Experts of a small language model: vocabulary 8192, 80 experts in each of 8 layers.
Below are experts of layer 6 (counted from 0) of a mixture-of-experts language model. Rows are named up (a neuron's input weights, with its number), down (a neuron's output weights, with its number) and show model dimensions 144-191. Each number is 128 + 32 x the weight over its row's rms, rounded and kept within 0 to 255. Numbers have three digits each.
Before each expert's rows: a language model's description of what the expert responds to; "comes before" lists some tokens at least twice as common just after its tokens as in all text. This comes from a sample of Wikipedia text that the model never trained on. Tokens count by the router's weight.

# expert 20
It responds to: Capital-letter codes. Capital letters and short uppercase codes in tables, such as asteroid designations (2005 GL), country or team abbreviations (GBR, EST), and airport codes.
comes before: "_", " |", ")", "L", ";", "R"
up0:145117129096188144117139173106171171172129077115153098204087146127158150096082124132112117164152146110148111141102140139136137151119077104135125
down0:117164148131045135127182136149073102122070122137131123102128137111100124149071167194095178146132137176097140118136225130163132131138216075095121
up1:074110127112119176185163096128074101124108160177152095097099138095136095143115126074142131197135127161170088138150146130140072098092142121156132
down1:149093135108100131148087123136163153109154108124198080126156180193087208125136108152135184129175135168085167167108142095165174114094159147096086
up2:149110119115125084090131123128163130110147101104121135078091119204116093100128157097128046173129142160161168158122136079145139104084106104117145
down2:145136088081148098124089142125137183124125154139146119108145133136089112065144147114122082096169125113121136163085092147087085079111110092159174

# expert 32
It responds to: Mid-word i-syllables. Internal syllables ending in i, like ti, si, ni, inside surnames and long words, e.g. McMartin, Fitzsimmons, conclusion, Neoclassical.
comes before: "on", "e", "t", "n", "y", "a"
up5:116170111096154175137085121146107146111160107127129099142087146091124123091145118199098138092134083142162082100160100136158065149130083101130067
down5:087104142097169129062124137149134138133073130130130136101118120166160102131168118143136160111141114165146100167115135049124162106078185124078162
up6:078157096169160151163162073134109171142111112101098157170152124107171089178098170176106109118143081033186132077097121195116126090136116136207143
down6:122165072148145056114100156155138123141150131079111120124155118124092163151095130101088110069063147130202194146135095106112123122139145113129100
up7:042141114094126158125209074119126115136183088132123139094113136140112064087097057147121134166123118136090121154157158101156113161153109116154145
down7:169158105113152091152114134096142142154151105147129081151116150185181144178092153153165118086142085188058132106158100122123137155125128130101091

# expert 18
It responds to: Sentence-ending periods, conjunctions. Periods ending prose sentences before a new sentence or paragraph, plus clause-linking words like but, although, though, where, because, dashes.
comes before: "\n\n", " The", " In", " He", " It", " This"
up4:154117129157086181152153117145154105123103137075119115097178125126084132144069081075160160150093064123140152086101144136154121037081171135169092
down4:120109103166133084114138135104134127110134160139111174071167106127073158104175143137102118144155077125123154141152129081081158134152123129161137
up5:114144187135132129083169138161119120192098085138102096141074144122133176108116159137125111118097090115132090111106136100143087138050108109131123
down5:108161151109142112139082190097158143117097157102099119130101114130174127147092158091158124111155090133191145070128116075122119134103137148115070
up6:095147113122175109141195102137177103162095099117133105133111124158075118150138118101161080144175109119143166129116104087172153128108090154121154
down6:142160124108148124174127130161130170106130122182096154155153168097132104106169144171159187175148113111192145146122185113183137091165102141158142

# expert 34
It responds to: Mid-word syllables ending i. Word-internal pieces ending in i, mostly ti, si, ni, zi, inside names and foreign words like Cantiga, Vertigo, Leipzig, multinational.
comes before: "on", "ons", "ve", "s", "ona", "ng"
up5:121124117114125119088123053061131160164120175204169122153190142168063156213180123159146154144111158063126121162129145173113116098160108184063111
down5:132123111119107149091098192187146106140071078141141105130125160165144139121139078129135155104162132152151125152150123166099161154062132114108159
up6:152118097143088113121129143148106116160118073138100152154199149163178133139158115120137138089098109173138126159145140111102142090134143214137120
down6:132064134146100141164171133171176129099114179143148117151174125182111127151132147124131124153157192109080071124109132003096105125153147104097119
up7:128138074075075106154118132181134124151151125093170125147092131164140167106160092159168151073113137094097152073124194177095099164167129077116129
down7:136085181143127129106168110135128146096146176144071123136122125115165177114183128127151116113185191128135098192136124132120049169088149106150145

# expert 0
It responds to: Infobox field labels, "as". The word "as", as in "as of 2023", "as built" and "as well as", plus field labels opening infobox lines, such as Coordinates, Species, Website.
comes before: ":", " a", " well", " an", " of", " zone"
up0:167108129128126096126160077139149126126175118110069086080064150110166135142207100134112212151115121096052132099095122143149115144141141070129102
down0:142111123156149139152088099105156107139134152145133156250154144132115165063081133098091142169073122162146105136113160141097134126173092113102145
up1:153067166135130170130123139112101146110142146073098132118101135136206158159098096083133139167090136190107178113145136158071102160158118110135107
down1:037114152127183103118114113102123176131150160107149164171152061148074097119129155171125188090124172158116131069075126115151159088126098155130168
up2:172135175184145139100157112133072124153102101189130122063145139127141143114083162107123140176077162152087153143113109090122058166121146127139099
down2:120089130153108146159129111136151126179153115105070187083080150152192128130100092109186132165170141106133094161115126172108059070092135107168116

# expert 37
It responds to: German word fragments. Pieces of German and Dutch words and names, like sch, ür, ün, chen, and the possessive apostrophe in names, as in Einem's, men's.
comes before: "s", "t", "en", "er", "n", "e"
up0:082147128095158152152121153127126130137141110085117111119172141108120094147137073090176114100157135159135085063132120028087112105165132105132155
down0:163148225170140169119120085118077110076081146090100080117105114120077155120142145074156127129154118176155115129204083145135081145154056124135142
up1:139118084137105112099107152139111116142216191091105181152107085093119138112155170145159182152135125156158124081117161143076131088161148166118114
down1:137126089100124153092134093043061160125179137119140093153101045115150095105149134176174088151124107139118155137108012111148126184059157059128126
up2:136162156159167120138124121167109126074164144176089077078158141122157126124138096109121144160150102140177115103154155065148089088140135137128093
down2:124149123143124139125141118143174099119059182115146091087090152123144129156116153179155151149102090137132101131121118154122089154130163229129157

# expert 16
It responds to: Main verbs after subjects. Finite verbs and auxiliaries right after a sentence's subject, mostly was, is, were, has, be, also took, remains, brings.
comes before: " a", " been", " the", " an", " not", " also"
up1:127079143124192107121113088103136106092075103130192145150104130089083195126056112095158131119161175127152094185164101119181064101146112099143143
down1:150218117129141158134128140110160143139136102108111144136128089175155077132143093115099108189126080136105169114142075145097109137148106124085054
up2:139109164139120176056125105165138106191153173104102160159132108143158096110132111136163104101158135162119109137132082113117126122100133130083094
down2:130162102129071103155138084143070131110108158155105112142179079141118178111194104135132127129106078084052143110139149143118118101136153125186152
up3:106091064129107125185183127117082166155143071140112104187098156116131090073126140129154078125183110150119157131153111122139152155082108107096195
down3:134083053100144109145134109137157123130196083094159150115058174099148116094117190142160135125159144100096079161184149141131189094095073108101136